Weights of a small mixture-of-experts language model, trained from scratch on English Wikipedia: a softmax router.
Below are experts of layer 5 (counted from 0) of a mixture-of-experts language model. Rows are named router (the router's row for the expert), down (a neuron's output weights, with its number) and show model dimensions 0-223. Each number is 500 + 40 x the weight over its row's rms, rounded and kept within 0 to 999. Numbers have three digits each.
Before each expert's rows: "raises" lists some tokens whose logits its average output raises strongly, later layers aside. This comes from a sample of Wikipedia text that the model never trained on.

# expert 0
raises: "i", "ie", "um"
router:469548450494473523450446517462500439426523457467499492530539499491578512511554502500480544507510470411514524554511501509520457480453506454533420464461547481534559428516456537513552548447536478477508492389542446546609527498486540507481539443552559468512519462524515543491561500479522465490532472538505525492543506490463436489486508463471462570475456497454478551497435519514406510502440528506437484469527521578592474470504491567506528498502529531512481450489503440504571551498511411553513514505558511475412460496487547548520511572450512518483457575514532463473467448469538550441565493485514532503497498525483538525555605594517475470531482449462581527473491467473541517474456
down0:412554441473554526500560536450516495463516467459471469531514528427551418490545446510467427463510524538501505584528543499444445502540497561461555535452488527514525503469550496477478493416492468505543537534400444433443565459528519496516522493538508502482556507536491521494480509453531493517442493474512474557486470531468434518551595435519463482424495485465496498447479453529501531474509471551551504489522576470478489436487509451500534511483488492504483508463439530474500481529509497440497460483442463597474576551549531490508489522594531454481498547519529552543497496442407530471497556493519580500472490463437528491515490515458519507490543521384565478505579543494547467479413
down1:479521501557499495478536536499558522457541542535457483477490523504509516493519528462474480612530572488485533505451556484399437507546493530529480458506508567450546541411454480508470518470450474474484552490549551527551562468448537516509421556598465510484503497517504456513530494458488519461428439455483538545545527566527502537457485455467468494460463506540512507554568518483524523438431475472524495505554434447526525491534492536564547484479473514537521501451443472420599487530566541497514471470467486535504571498473537516530485503580509549478517474458523544499491578536566543470462556496574547477516492563528556484479465510548563488516460501519554456486519494503578620489445
down2:469490460484475549548499497488530501441472550541558468478451538541487452533484518491517543500626559447514432515517510453517469426492501475435429525428496477492487485511499523512470484480512465543537560543492499491527413525445504558482545496415520589506539421463483548541490510503494440427489536565532545465499494413463549429439473513471520497580564463473525526468570515458521519433509448477438561515553443466466440498540572411562468437474472497521531479531514475489511538508529490536509429491468547490548549489519549576541528538564515522470466537505466456509525462530473484534491491475568492530509437473498494530446568512490510518492500467486507513497594423564478488444480
down3:566465586537507495402517468454467493523523526490526499488438438534558531563462508473467522462512440496504509473470468540530531528485504553515509459558470542512522518513478590531471447529535551526518521478479507475498518501557534476443448591471506532493454522486505570544506568527469498535528471480460438528479430476406528500516518506532518472547503466441554509580456460549483444501521478459450510530436495471473451565557571531452579535460449505534507525535537473528464460498490475486477560516490525489529467561460467445539456538462480536513543412476490563441508589543535488543532470379562489567518516414537490500553481465453536515534534570488460490499506567532518505462564
down4:465448470440519580514525506504418461518461525475537502508507535505551549526447497507476417457484532501466503463451607444519480471517534490459532530502470468496464518492536549557488550566543512524477506531519546449536478465472547522492529499504507452517561567447453372487480507489587444436483494498537429435465479492462512498579440534568559505469540540481501455484505503536556546557584484483494519551563499485578451586484554478481489466478486491464533504474447532500477527476560434507539498483445533508481463443529525494527488515508552574524470546472430399478490420540524521467481540489496486436517478512509519470528493598528505448525500547493548554534545502554504415485466
down5:474504498423523541539444513455434478439572436531438468503561507503414526457572472529563430377451516478571543534544517477530549513541518494456472496483491451511500489501552518545497439523546519533464437489522485560463480514546532600531455447546578522446552502565538468540429533516480474580473544558496480509503538523573528518499531523524449474513479475519505560467447481541466498461509452461450484562534491493535517505484539535510562548485550533399439492526492507487442498520555510471492511463451515510470560473528551478495523489493573479458520499456587474521445471571529475481445468475517492518445489438489494500476515441583498499508520460470501418512560480515498563467505
down6:422521502508512552505451421548562502532424469407489487458505391471464518531549487570451463557572497518438528484516480512485524507479502539487468441487538497487535480444536503410503496490571484467561536484444493502466481469486494516486552529440497488588514607516496520522535497475537533500430481493567483483444512492530535480453532460492531580485568507446486557532532477514576495505500472491535412523503505553498447469481442587537526484463534514459482549542501510511464466482520515538524481415483520506575512513438484523521594490449433469504445490536522485460489470504491497506467454490417394447535493402501527507530459490547470530508500497442550503571526452519459454494451
down7:537577461480548517550507470510554487568530482541492438456537484468505550492509469502511520461488450496447513494523465500470490478523494503415511525511478508533556524464485466508487538437527457474526517559542612480415460457502457506510492469470461510478465595525498503401568482492481414450587504474569529508484540548454533501432458467546514516462562544515441533512517436574529431472483506535541514515522470449551586478465417528580441478486539479439554464564482468527531524447546456469498471556517488429511496515520511436495487544540466529474405471543450466492468525455509421529502542457594518478471494511545500500498521552441475473550476423447544504500471521479500509459523
down8:508491435494522487487562534521457449553476479524482466545499444528493497507498519528565512543581461525448449404451505528462574480450469518513442483445521492530572521536559479430563487510467516450483549504541551480506459428502552462405518510510472444486475465524508494503455510512492627455533568507452512465480443478516436504432460458459530522513482440427412513501493489490480476497579506558523538468562392552451471564523487436481499477489519501431485549441616539506539536491536514466550466453477504448438472501523491466460524478512470540426473521483567491525472522538537483512457572440539514490468480491497522511524433525493504537467523501492507485503542481478500541532597
down9:476473461496573479491550483460469460526556484524484530493484430508512508499495548462497473504497537574507543453482453474536480562515457479499448577486552482492557523522444547475515550545569533571478452497469489548516450500523436536386481437498499556522503500510424448462494478502443470458501506495555492597483458539466527460477464476488451537480515518487565430518519483481480543516497501397495446458524499483481496596446509604524548488469519546527500519415504445500538461483522542504589517472487524444523495558464489553476425396510500513541502499573535541512449500464533477506461526546573469524442494447551466484534513497484496460490509495489584454496520568525558564529402
down10:542502525520491513571595459531472525546480526442483491514450548465498555496473448471451470495528490549445556520493474460533476508571530427508556548500583459473489533441479515575448579509421499462528534475437490519471418548515524576443465472505491542497531485480495561453576486480533519497446548567446538463518574479494411477499606500455572477476555513528501573490407569482486524478496534474523507436520496482431441546551488485454532502544470523488530499534459503480476477497552485605490480508460455471530528509428520505523453467512522519553495467467531459504522432471512444458481473507521456488459488518587513471590449476520494552498515494523480526499504479509475489458600
down11:428513572486447485452520499506532528502503559546447493497540407419501473498472458525440411522466605520450515434473491508552489503494428485507491481498514504440499435476458501490463483606478460471460513510530544510584555417496449547501426522542477553486449539491510511520509503488500440512517520456577462497479534519480482536510466551535465506508422460470450483473523543490507526466511475447547518453459517494483513566455467561498503583530424475495509515525567495540503525525473487524518551499516502444529505556539472501488463516580533493544484412460408541545548465492453454505482509553456454487493499479421497522487454481530631471490529589506443516522508496431487540451541
down12:482536460511528523428560496431513504573487514488520470512488555541540516416499534482508524631522588446463466469518456508534465475527519470505493489563420581484424499485498530451431489494485432551517485485499442511531450464495517508546517567536495481501505451479505489505506519446527523548481505474528531549504497538450493433513462530499544518491513495561548554523514496563451460479439561527550427570466544508475451557510574464504433483458517491460531545489441518560539521467447418531451558450428457546490528505425453519488472437445505499438467511485579425468515491456452461512489475505555512571457518536491453492480586511528481572490538529489508498591528506522457495485544
down13:495480535520417525518453487486530521482520505514553501511524387467514621538560533574474489545436513543376519471515471510523533513580508507476531476514551597598457473478390491472513412495514538479596542477535492443498527482494591488490450515545512536512505511496519465540495543461485486438514502476543538544483494498490519489515539507517553484527434530476499479451555478545506475475565489520462481454596515471547578459538529508468587548481507568541486491452554527477475541499497490525460531488449483497472588532414545527475560506496530522457477563440537493529518443485524501531491488478510562484472414447560497459508483513501548469515525539495527533494510442518514494464453

# expert 9
raises: "-", "===", "E", "M", "The", "B"
router:497506422497376491416559532488468506554504490503515448458546489502452485487469482461560488577478400520464537559490486524448485537484488551496535525464496443501533501505466478461479502513500466476524464555459474467562490595447531485511482455490459498543504494512471471517488548479523495485479496559542539504541512516501564510444448553487569492497484555520474466534488509495441525503479442486529519462541562506461535504484551473619488425455466559518442512480552444497433504552467524437592433488485462534519440474397467511558596479494508501501462493561576560468479442489501542481478485442461552491524589554555532528400480568515493493496473497523485444481516549466482508484538
down4:494477517518478506555485586493443526537528534516474481505536466508470496463409532539472445429481601509458482549493591480490560526494544439424454479451484443512514504470503517512480406495424469522470523394497481495523427567524489554557485453503500454502544454562443545516453465466527541458484593476486571501616493479544508461496432461448447499476464494517504483542490597471495533512428446529551543450477519493534469498462447461529561581499515566490500547477499554520522465525506433452492523538496437472500535497478512525534485441588525468486537450530508521504516492518496494524537519488474454556456463506533516489444552552504501399551541505495520514439453489519501468505481
down5:462537597558495528534448565466495482479467489524471481454474520457448451472486464547444460503510516511416516477497596559512561486494430507546518531526515473454502533436447551538542507539539491494462511403448504515523466558502503441495383541478513513502464477503535484489451534389469529519513521515507478527491444547531515511502470577585545432467473515463489538523524520495480453561545579557487478461447424493515554433475497441496570549492515464449488539474488469437431510552528490502479554549482543444472536483507519482448524554478509512505476480515488509484431458558493437486498554500409472530495484568487541536532491448387472488560547434529523476496476547502530499490517
down6:420480481474521510562483454522482438499419519413554564480544540564496488449421505520483505520562499467489438522509530515549548493465518523507530482544493495479540472502533468539530470429463519530517479544547533558536476485469515422489530543489424441413508507552457493519544461543552579549525449473571450492506451478474436463496517520504459520503490451543551518457462517520551590495525474487533523545455539554534484529563480509468533576486459477524483524521551566518469493450501576490512463567599507516515559489555480515530524513477452475527484536491548550561481489623540548441478513525524546483558429488530530409429476491473526431525527486476520527459522468454451483523488
down7:477484452467466516487544422416510530523545497546518513474462571476533495523530547491488548541519437444520511525528490505567510500500466483494488495470540472488502506512544497567542443568483525475390496500452512491524409507487521458454485422505450437565537462481489515476534514451485459467512474516444539506559440524443477431544500470515503488536450559547533438541560490540487476485516523443508505576468492457485581464491519564518416481517508533427492591520557459467466481462481469480485505500570495541442485517486484528544501520521496555413554463548463446472435497549495484549483467526538479512487558502631458431532498572459488514511548401457510470547483556481486577521544
down8:423564528479512430536573511528544504606474452491523500471505514532471460464499494566544512497554493477530476513482618480481432519476511513514492541433501545534509554539493476474529452419468420597475453465490540486461488476472547506535474498467561513497490507566443501454512447542533531498527492517498465528494493569402492532494421450505556468502532502529557530475500519471567531450459503443503527502593495452496512555457390448533459465507502450525517487496528479488515558492524430508534487476440474466456499497549468549463517521497462464551538495497499505379474477476471477489486485499461461559476491461519482466487513442589518464476592509467422526437484445486466591497470
down9:496514512488491556522500519546499585565519593524511465544523510534510462462524512492525524509456499436494505504439637473443487449530509450536501450505445450452516482485485494489511476429497491498518517600511578467496505520437498535474525602515450546517528515523524505475524482494496524548473494499478519507519520485483504557415446516499556518443529553503515590419519559481457566506575554478535450596523543502473545498513484508448490517516454476514536525532509484527473510472518552543476560560543470487521495430448495538473478563433453513541533518395542519510582559462491499489505461443504442463537521524505472485479492491470474443472431383444480582448473468476448543514536
down10:564493475414449463504440453475439444489497480530455446508441534492496488538513482515422473511475535503544535545572469550497555467487499502471442455480473519524494544509532423481411590445514515461519452488492491479556474426475486555537456521512502545489490556517482480430514542480418511482483530486423462480513544526445487449585485456577466539535459443501406403458529468496497515508537515499528462517549511496492560519534476478453535489511449595504576488431462489533424517496536481524479522515446528480501517412463462569513485536503512439477408528499470529520572454461483504494464493528507430466542453466533531519542520586474536512517454508484580512551467485439462477516529
down11:541525516532438477474448412541517485535492590469525456475465472545484495570518471467577525488460545509527491536461472575612533457425430496449562535486511473511519557460455514535499481526615463476507587496490498566530475534503506523516423548475554567477472459566457516510513574485525516460464527488550529504483446532431559483539543521492455471502521485489500562541537514529504477450422514504447466535461512605479526543504488520452473479485549554486495476478516509530497512468503485523454538518462519457558488584528512489518443586501497516447497525560494530498514504445600489506416511550511472458492497470528498439547514438531461453531482479471519525474545529553399511518556
down12:519480524535542449509510497526541463511439458431521542460474399466592487545448522486531496516567541470554514442471602590560526456518473511481400508528428547489481478501496466417497545517442524499485458498539496490536539441483490409465463505415491514517559588464531505528532442539475518530542553502503569557514516456506494539523485496541480516472521498445503490513501532512508535490517565487478480525481486457516478542579535521451571491463438538463535513559496501515495468423498451488449565535483541516502494544493450421532508413447578536479573481472456474579542480444514483547518521452431502575487481479469488549501486443576477506502489510479448513525567521552488462493508
down13:453566445506481519540592452501488524549552598514547497476445503519542485526440531466519546491560409553546542544528474451518409483553480490469557465486509463483431478527468565399496519454548574472526426449441568448437538557543498478417517484481468450494461519493495457517474473455442468432461483547490544530462488542528541480494468506506517531397485500495529470497490497523544501539447505537444507524464462522478453485484504438504480488433493456546515507545493459515434441484493483405522550415445531503523490494519507480472492549498532510487461458514461450483477517425499568535503474524492437453539522467450458447504433496432460477471526473419546505526514501469466468549495
down14:517532483499472486508523509548438469553549505453453445486499519492497484486550452505433530435480484563429513472530538448449568506494419466520402501510521495490446443406530420501512521463502529548516439508538469562540470520450484447495509423538447596484475477457509534488485493434478510504543476499480406456409440536491479507502552474573553564488508470545424457454501539532519450472497423555560513468523551447509512475519505533537479488537450548452564531506484485506490468437521425575561528515465505515487564458488476515469469463543509580558507566494545429557505554555544506501510472514482485484491506482522479512421588507484539520480497449439498516495491567494525479463533
down15:514475510485451496540521477454550504500457456517480524529437504563498544548521452557473497457533510485526569556527488439492537480484460493433490433479550498484590613477483504418446491419520451551510510415522438490496526469514489579488496461503499482528513489423584531497481524477466486448478510492539441471520501461507470470438530453488526529443553459511466510539500505450513503564495453490510491524561500508466593540446455596559455451512506544434510500402497445539441551506493513503442472475428563495496482545518438473483499482515409501485473428472579483483522528481501555495511523472458548499515530477587458567588500498498552530450507482515480475570526503439472565518485
down16:501480444489495510513522473393534551535575545480498496596514563498516462499570513527475478482482471482558536446547438473488459551498555504521476534477502404449474506512532510418454459417564465496500463514471481454430560469588555532494448440511554496463505546509526531479515460489442454472488503539477570472497532569499481493460460463456532469483518497503494487487554472513527510515501476458442462480621514536481515474412597444464521513532426555535479476599514450552505488433446447444520447509517522484546470459543537554571483535559497559499486465514529532525540548504511449549512488499461462564449466486523488493519455549536469475495471487501443516452467493537481584509488
down17:531562595505511473499511496454482491492440505472508478466542526448545482477518502535468499509569536497524459559556471439517521511511448460509600499476474488478546549414537544502509542552469512503503475421473516494475476475498468482590501495499513497459509504533467491549440491527554443493435436469488507516560525510465451476508472522539523503413520563496487515490539505496488539485527547509497509547512381459548474527491491425456533427556552540556499522552463541497452477498473524442466441481524548428454531483512496494569464556515456462484404497475511471469565543494509454446496476472531490572568524545599501426529495482465499485415378463481410501474506450556542455506459

# expert 15
raises: "in", "y", "."
router:484422546451526472561479522513496457391530496482500492498519436485506493546456474466421471466478573467441570573571470508479524487509547458471457514490524521483484430489525536500541533534407504542474446525448532534498505488517394485494523531480521576510456475514522455475558515542451460552465436468506544563478475514465426499501566600500556532489519516514552562560470450417504549535505525459479531493519424483552543519499477574454445505560512371489474485515464540476495473479403539425525502471452463536549554509541500486519550480507490483477564497537484507537505513478492481482557466479573494516436485463554503472524452537480496482503518472451450534470508561573497522489518
down0:456457573481497501429477422483455525521470511474513500514526417496539552498477416533505473475547464454615486561553539464521505492464564495527547489556489552467481495496473543504440441509480471529452563528527470581580543493501550497507514487498496482542483554559483463465486504558577466519483545480563528455467568531457455490555494562530495530534544523525486572533575488513486492454529569511465520512511491466485453465551508538545540481473533504488570616497493430531555489456555508485500582518550510447541508512510544522537588448426507470522516551557516562583482479605553494486452447445480551492525464498495462553523482465534532481488517528448490535545514499467497447509508
down1:577505503469474507521475474487541469611544498448488510467558444507496550471566479440496503546489521471454504573477460424474554469504494487502442533520511477501525522550539437440514462574494541498482513557465553485483434540445483523447486419569476553512538550412465484402494566445423471549509497511596523521481519509535525521499481545494482540480472494443513464498499481377546554528529526470515553547525537493529470478568505471544489510477484488540442524507543524548445570539515532514488502443494518506546519543496511406519402511473484536488502389499514444511509544453516514482520503506569516501512563471509507539512547535456442553519531507456435423493533491486576493462523
down2:554507486441531453546519483450499449516490419539509467499509463490442531516537500517576540515541486570542420526535506465509507567524529536499423489393524492493453569519430490464564526462496458450488494474482524464548411492571488487562475539516550527476502431526490504500538501490470482521475486553429503455540561525566512494520474470510546581518462525536497524452539508531507518606554470467554551432532531490531565416467471515441455515502496503472503537488486512545499451555491480458494480480486469549461440539451443526480480523478568555557489384495455457502526461458462503522570477513542529461477531544497570518422564570499504436505462541522499505429536511540528443513529
down3:471512444461534520446475507522516507575558483560550490490503474495519504474463458581538457463482470527522545574498453535533519508521476522442551520482485493525540526586514529436581519480515577466432518485464492529505558548463467498546447499444535526458506463540480536477510556546461531474468425489496481502448517527495558523494538509437454543517554538475418515539468561443535496509593531485459495482579498503458473486526484472560510450555407502499463503501601490476508454511480524476496497463524565512493502496575438476546528511431454565450455521521528516451507475559456496446466564470500514506464485484489458420609528522520435572551571526441484475516492562515597495530538
down4:544496488559538524563441516563508538466561488500501529481457585478429536497518447467518524519496522539525496513503575515444487536491446539441589479458418546524480523502524556470442505456551434540591498544452495530458515511502586478492473531466460473500495439468447505574450414507437469510443611529507540522412474505512508501449521495538519512483508570463524511440444499498523453504515489561471448484521477539522555461494575484432436478450588557517542519559542502501479463511543508521476454554492547487489472454501531506483487553561492478480463443585576481567551482461451482490528490522479457511530557503476485503454518497494470501466564480535457461429514469509513579553512
down5:557544590458429433509553503502511517497492470466518480513517410344515473480468485495457525519587506478533432468440543493539477516477496507559409499528462543550505565490435529466528516511476472467417463490478416502485464522502472519501456527467517515512498444496484476532452539497484528471494466488455505503475555503506432482478422350529470475560517447485503499533473453504511510540537501490440460469452531525502547490560511516463450554530507488481548513489484504497505508501450478405506541475559520515547501494452497510473483453477466573474465542543508541559559516454520534548525574573501470590497529458407415502462495503442522555508430555473521506504507497489481477505550
down6:501512534470487514454532429540469480521492520464531433535531452466493462543539445538426478462536458471498529484500586536455570463533486441531536454499464422504501471497532507499499467526524502523465495501507512502501514455534525519472445568439522525478433430506445507540515437490503538610489522474552548503477547455536448541461502493550511547560517519535461496483446512534463468483464461496418501469505552567453587539540530417505537517444513418519520504405516492476459521546465580483429442450529549540470435488534450549516503544522535521440485548480514556558500529489467454525474453493575493594472474454443551489463493570482477451499560596470511501557543517479519456460510
down7:450552479557472537557533554463541465478490501494496421516496523498430529472489483514532519478513520509448500499548459485546507522429470553457564545465524528521503511510537454452565531463502503451544611510544485491490513496561577489556490493476468534453413465449519598543556502559493462526517458524559556512416534526493534537490469516496550569493499578510517443475502457445491467482564541480490482493567505453458537399511469539521426479475547487504507546528547532511510559410592507470522541456525476528521460483451597468441493567519497437491516500500552480534523527508508541527457523521441544429442534464483553467596547488532536531460408513458509519519477497503502469482498
down8:497556405580521471414483493534459562470520535516500501541433393436431481518507407462514494493477521528461542499492495480496516448423498478523545591532568519486514535495517483479511532439555510486476508501471547528564460480505483516506436513430482589517526524514553481518455531531468527527483447552441491503535535509550454537532502456487511468461449491482474511432467520492493511473441565489494458555473446550513470433496452438540486469478479497519565541439481506598505459462473459523502510488548444575519492500513439537501460458453508549524449570466551517575531525547534533580482488472480462509474499507520467489546461567465498473500499586546489464450468515520463477606580
down9:490543422536500518509446464476572506439579505479472502507491507510546522572533423508508514494526497572502493430492568528571479395508537567499324473515477499499525537515493487443524472488542500475553451557523501480459587545486569496486531567471450509516522472475509450479492441493561536479411497366422523567460495523490461476459512431530513444489509504498494470509497511526450488485507561478511547490476583494490476570468525503538510518498460547484494491510434520518482511434514531525493441422526490443551525553557522482534518524471495458475519495467467553450497543474542499509521458519541458490461505475476462529427546493515447554434530525503538530528464461493467538567466
down10:519513534523483548494489495546507448377523484427502484499469497439478497464526582439522545535476551515373481535515500451517523474450487472523523469485518379529608481505486525520529448516480416469476420461529553472573494482451451515528546453535501479462487484410544520536504511517517495447482476498538516498523453486572485537513511456502476497520530499473462519515431563489505479489498485566455566526478546509465498449518498505502533542487460531528492470515504506505430513483507520472563479494586539515506494535554405528488490501536560455492550485447473406501603477617446452515502465422528459493528523477552551513514516493409453540470487517456478499529515581519469483466500
down11:546532536494497389514529474522574491523540521485519498502502472535544524581480463482541502536415548470435452535443507507360563500432455564529548536571540470493457470589536501406476480461489480485495460519486517515639508479542501488524543545467486450504500429461456472515412466502485504463429487440519502486516471551508545455507388514496492451500434456561531492501486499497465459474502551501527479413426505530492437517536449491479447451490494527504473519529497456499487560462521448511505447513469569538582501505471485461477457547510506493511542477500543523425485499527520510546486459488487474410485523514521470528510544502471449509388496500505516503453509496510538448519491
down12:505507412472459539504416552481512496544511492473552516534459529488456500492550514507531459550499525431460474485466554456531540537466483471463496520474490577414472477498494532487552584532504470552416458446474452568527514490531495445507445462491498588461561453497480459595594489561511494490549432492542556453475446515489485482508436512516498436435500534554538440508531590456509490493519540515507526420460580525564564534504521469518412496453533562570520515461499520466470540482488488523478483497536476529499472553442489546539529483537405475480565480484463458546531407484496482434461448499461505538476457480494469469522447505464475460464485500444526552472530550467538473519463
down13:518470484533422459490442458505437440569468539450509512458473527485428445525508538414512461507522526548512503601502622471492451474482484489471574490429477497499513506443454478460547536480504423556549602513444504529540479509522556507500537520485481524473512497518499532524471530489517533549506500553497541464460470421505551477461531519573507523494454497518503547423503573567472564412464524490530477423476495523570421454526545572488459394492532560518556567559448523481498507489516533516543474511507462444534487516487520502543441501468419547527488482493482541471501539510511409534527477506484447539516519447499466562509484437478585526519487490544499495451504525506500464538537

# expert 12
raises: ",", ".", " and"
router:604535495455458564510473518442567522516519475426503508529509528533601500489538448496469524501546491466538452485472488543518448495533527471505512453576553488549536442463457528481385516492474518417467519501549564509498534484426528531444524571482535492524480486488504479526481484518512498459578494544548484521445493507510493451503534476495445426503530537478488420539414498467433528400454545441522459472496436520471512506476523458495465417538484480475469533568480435498435473479477529466426509506536511480596471498494503555564556446511475496560581505493464534490565486541483508521546491497430477514453565557508492501466514538454491554498514505577530532464532493506503446578434
down4:474491507525478488536432547495527430496493508463528566544512512467551483487507527451481506471475460412551532578533510546532491466481494499494544494525519523477560505417489430506499537492562482463495426582493510478427466477548540550525449458505501448508459508507516524472459521536492450535568495567555583506452486485443592508501523516458505475523537513523505504469470537485442507493568454538556508404531472532395495499553499482534464510551523533499430489463521496525539501544482533505501559467489470463558516478642533459591426492569536513503468507523455529473465420548517538480456472503531520447499571522435500458463429487510498537477531460496528442584590529474506547538497
down5:479473452491526505500519518523511469468447532533540462497524544548493579427590449513418480508497551461536536502545520544545495580516523504544566571464497493473420443568416458546499456520560479479421442557442468485452476457525591521537479459456503486498500535544512433502513393393488507514490538510463518528492478499530404438547525500499498475469508512512453520529475441569468481455475533507531532534472512483471530472516492509534499541515454459469453489516489492437450532566540532518512496531615449488544492516483536428472514563517525502550515493477466512541533501504505526518567534535529434519429546562484490448430450516477520464566537487557482532567556547489463524536521
down6:590571449473529504521571524543499521518436514539536526455519434516537560486499486460553523544452531518563511506536550468488433512539531524514500527505480515509455541540520494536490520508449550595495517497512489524528515510538529535478522490503513525477481558517500511558482433525576446535531552484506480557449528487500480476517432537508497465493521519556449548460417464544452521489447538540465560412464427507486488555644498532491565410467576462571520508530543519416561491471520544499502488480553487512567452470481603445490499433517519530522489514462438541553536503464514505493473537550515505510517467481541532492532452513500518545532490499501495627451502471569533498580529
down7:443500527456445476376496468545493497535434517526575469547512447513489580463427528508513462488383527514524501471479588520537536543418523498527499471563502574432436471474499499504482505553502517528458513545503483486521505496495495472509508450482484533466513517511550469431527529443450506553517494474448458584470555492497511485499454589488473421522514495482475578506524508525448433429418462555499502522491494550536462465509470510546519577495553507540524482400476545492480543485436542460460533457497518454543513567498483442539473536523494486441440551478508490528485502549521459475477522453478505493489505451456501490580442452546570551481447547454469483474589451526506508534562
down8:553524503513536434544437461493524507563494508519466578494455586561580502462534522501417510483535480495448439521498565443532551519476546511521496490502485521435535587548443595471515582558463403531459531549468467486561541521440483443552519521423509527571561567486472523457459495546467508495518507519569458515488477485493481490461435521501489513537514535500523495492545556498590532456565444549417522461535500465529536470427544543484519489438492516460461519500518527526481516572449524516457502471529521510490465486498485513506545472538533517542464480491520511580507448446572523497511457419533552570486518506487448500480561537444502490523484467491528482603514475550523445471470
down9:474536592562519444531513524492495502499548450475545533556409491566517506454530497456476487528501515461468456417487505486467520469506506485450465541486500531453520500501430495481552532453541537505487493515519470482480499516548512491504469527496532546501470453438499576513421461483571477430442515422447561511511499550507506504467473500518487564406476473448436504456573584497532551407528504458480543424549500503480514555522512496482457489509505517466450438505476417477542504507505519507526533461484482415508566565428531510498567513527537575503485466493571502378563472437490486459541462547518513484441522538515536550504478450571480473540495537482593450487475450538512578484514
down10:501514509524503495443454506487502507483448455581511483503496572502540582540500535516518481466482486432554591545470579475490533470487526518495446402510512546525464505555515481557564448530410498500513520479388462563490492510431520411451576471469538502413572520499513464485487506533519497507494526529522590504507536527473463492526532451578482511500544532499510493543533485502442507569496498534463524485524540483450545489569452539555554465497490536496535491515562545472532474524495445555617390531489529468407516481426493489484497475514514445503521490475503515512558549457503475509497472405515547534534450541550442480570448460507447569521550479501501500453533513475504476523492
down11:508557507514401551495520539523445510477486514443445525515496605543450458507536463487449480533493480417530515448565525506526514504435548509552450511537533454452504422535493526491526473556455509467511505539536518551503513532532555496540545489479498515547443511527541510483438530445481468486497486507511556453476540587436575448497475510466416530473536463520413540523407566515504528461482469517520533474579494488505461464504626448394548478453533451508463507522551542549507526470504495560533487496567451488531564532493456466464502461530513515513506517504451463477493505494483451495439519513555523576562487529582476476522422503435454528466483475509515460469524540568530449550509
down12:467539503455556513486459534450538514505555470565436422532492502497521468537446488496527480492570483501525525555459524512527473472581502493546515528484501518540511485530506536517382509553451471545452462475540536524429478521497444517494443528520530515516510543471501575519567560492481456476555456472469501556502550469522543558513541484567516493512559541513379579554558459523470463517517524522525533497454542507488590508521549505532498539487504496477513478543546549450492485513418395499506510506566482567479472541533445529466562412551506547441479546516466435526466509520583481475533502531478458528465485434508463480516436410536543525436408501434465518543473476517536512484472
down13:503603503518507383489528464457447484465488530552532520489476473560523526566525527519426491486524479491480531521493546482488587520510573427439511506503560494491494511620520545465510490520525420552506445537492459491471531557503498524571465553441464494450581459508521470441541478552480456550497562506509542458510499536443487504497396585524486550495462522473494492529496563458431444489474540505483492555502538539480467497613473489458486483497519527518598454458473531506518563517502557504511521522543497506543513484460494529507519434547519449521487477455436430422519515471459410533512469434497506499504471470533493392530535474480540571477519576506487529477516468507509483478498
down14:528532477541417494506571486463478466486516520481479446508485506515531577500518494582456563575476520449529495387450516485519535495417526503476441459534397511516405515499484570493574456542465430500536479499555502471508424485459483475528498506502512467494383402469485532509510534479504474491465487519498424437452541522462488503511441490506552549516487507539486559493460471528566468510575507454568492490471535520517556534492515430513525511498480460542477534484503459532572466450520587513471513448570466474536475469430531515526528514529518545515573539509503550578502519519510540536565532469437456534491521542465464543450510543487489525475528506558410499557537479492474424485545
down15:451461516519531440456457456580493408487574542404478449450531427469506557452483488518468489569530555513475472549542570479544552455466499556515510536496475540444509559462539536619534485480461458479500469484498505553550480539473513470514551501503503449536542545512537505508486487497494473474493501473447528461464449474511446551495531429542474476489428511456522455507528512489514504511464453478492487500422546461497495534482550447531544556507550490547532554457536490546435542456625470465581493479508576531386565437531475452532507486525449493475471492463457552472463483475563535499529501459525519517484549508497611514514570524482487481505491484450480500527470512542501572452519
down16:500447433559512412537491494519521458476485482464541492406501519479534526517522580583479514523494453468430467506527509460509425520523555466587518468429545496531583444457478560497508480457491518472538510508465462491498494505451570485558468508554488497455566527544442481492435438484507502461517522473484501515504444500555488488504530459430454538477475516479476431479526516453514484463529509467466441519553448508470513550454481467509434608480527534497495503398518477527513562537540480567457560559497506539434492495540508455478476506476519450535470494501507448500569567502474462476550484512524532461432491529576527428416462467463456575537502496475389499504522519501437522591499
down17:544442509540438451493534419579507494508534574503510490536610474567465555525471475506518480484493516561492463494503567574479521494503516467544544520513469526476564554460455482447504485434511433487534465448552519505452447547570426449507508547545490458455554453541519433480505552588550544502500551445570465473467563471493425472496518501574477501507520488502578514446503444568439502463546518480464453495535563486581470477589448509451534444521490490505479499496521580542493498476495510445538531459525542483466496550534526419489502457472535438478475537516532518531493536559500497514447441547489530516484499517491482517486528477575486531492447464522439546479542546488598480544507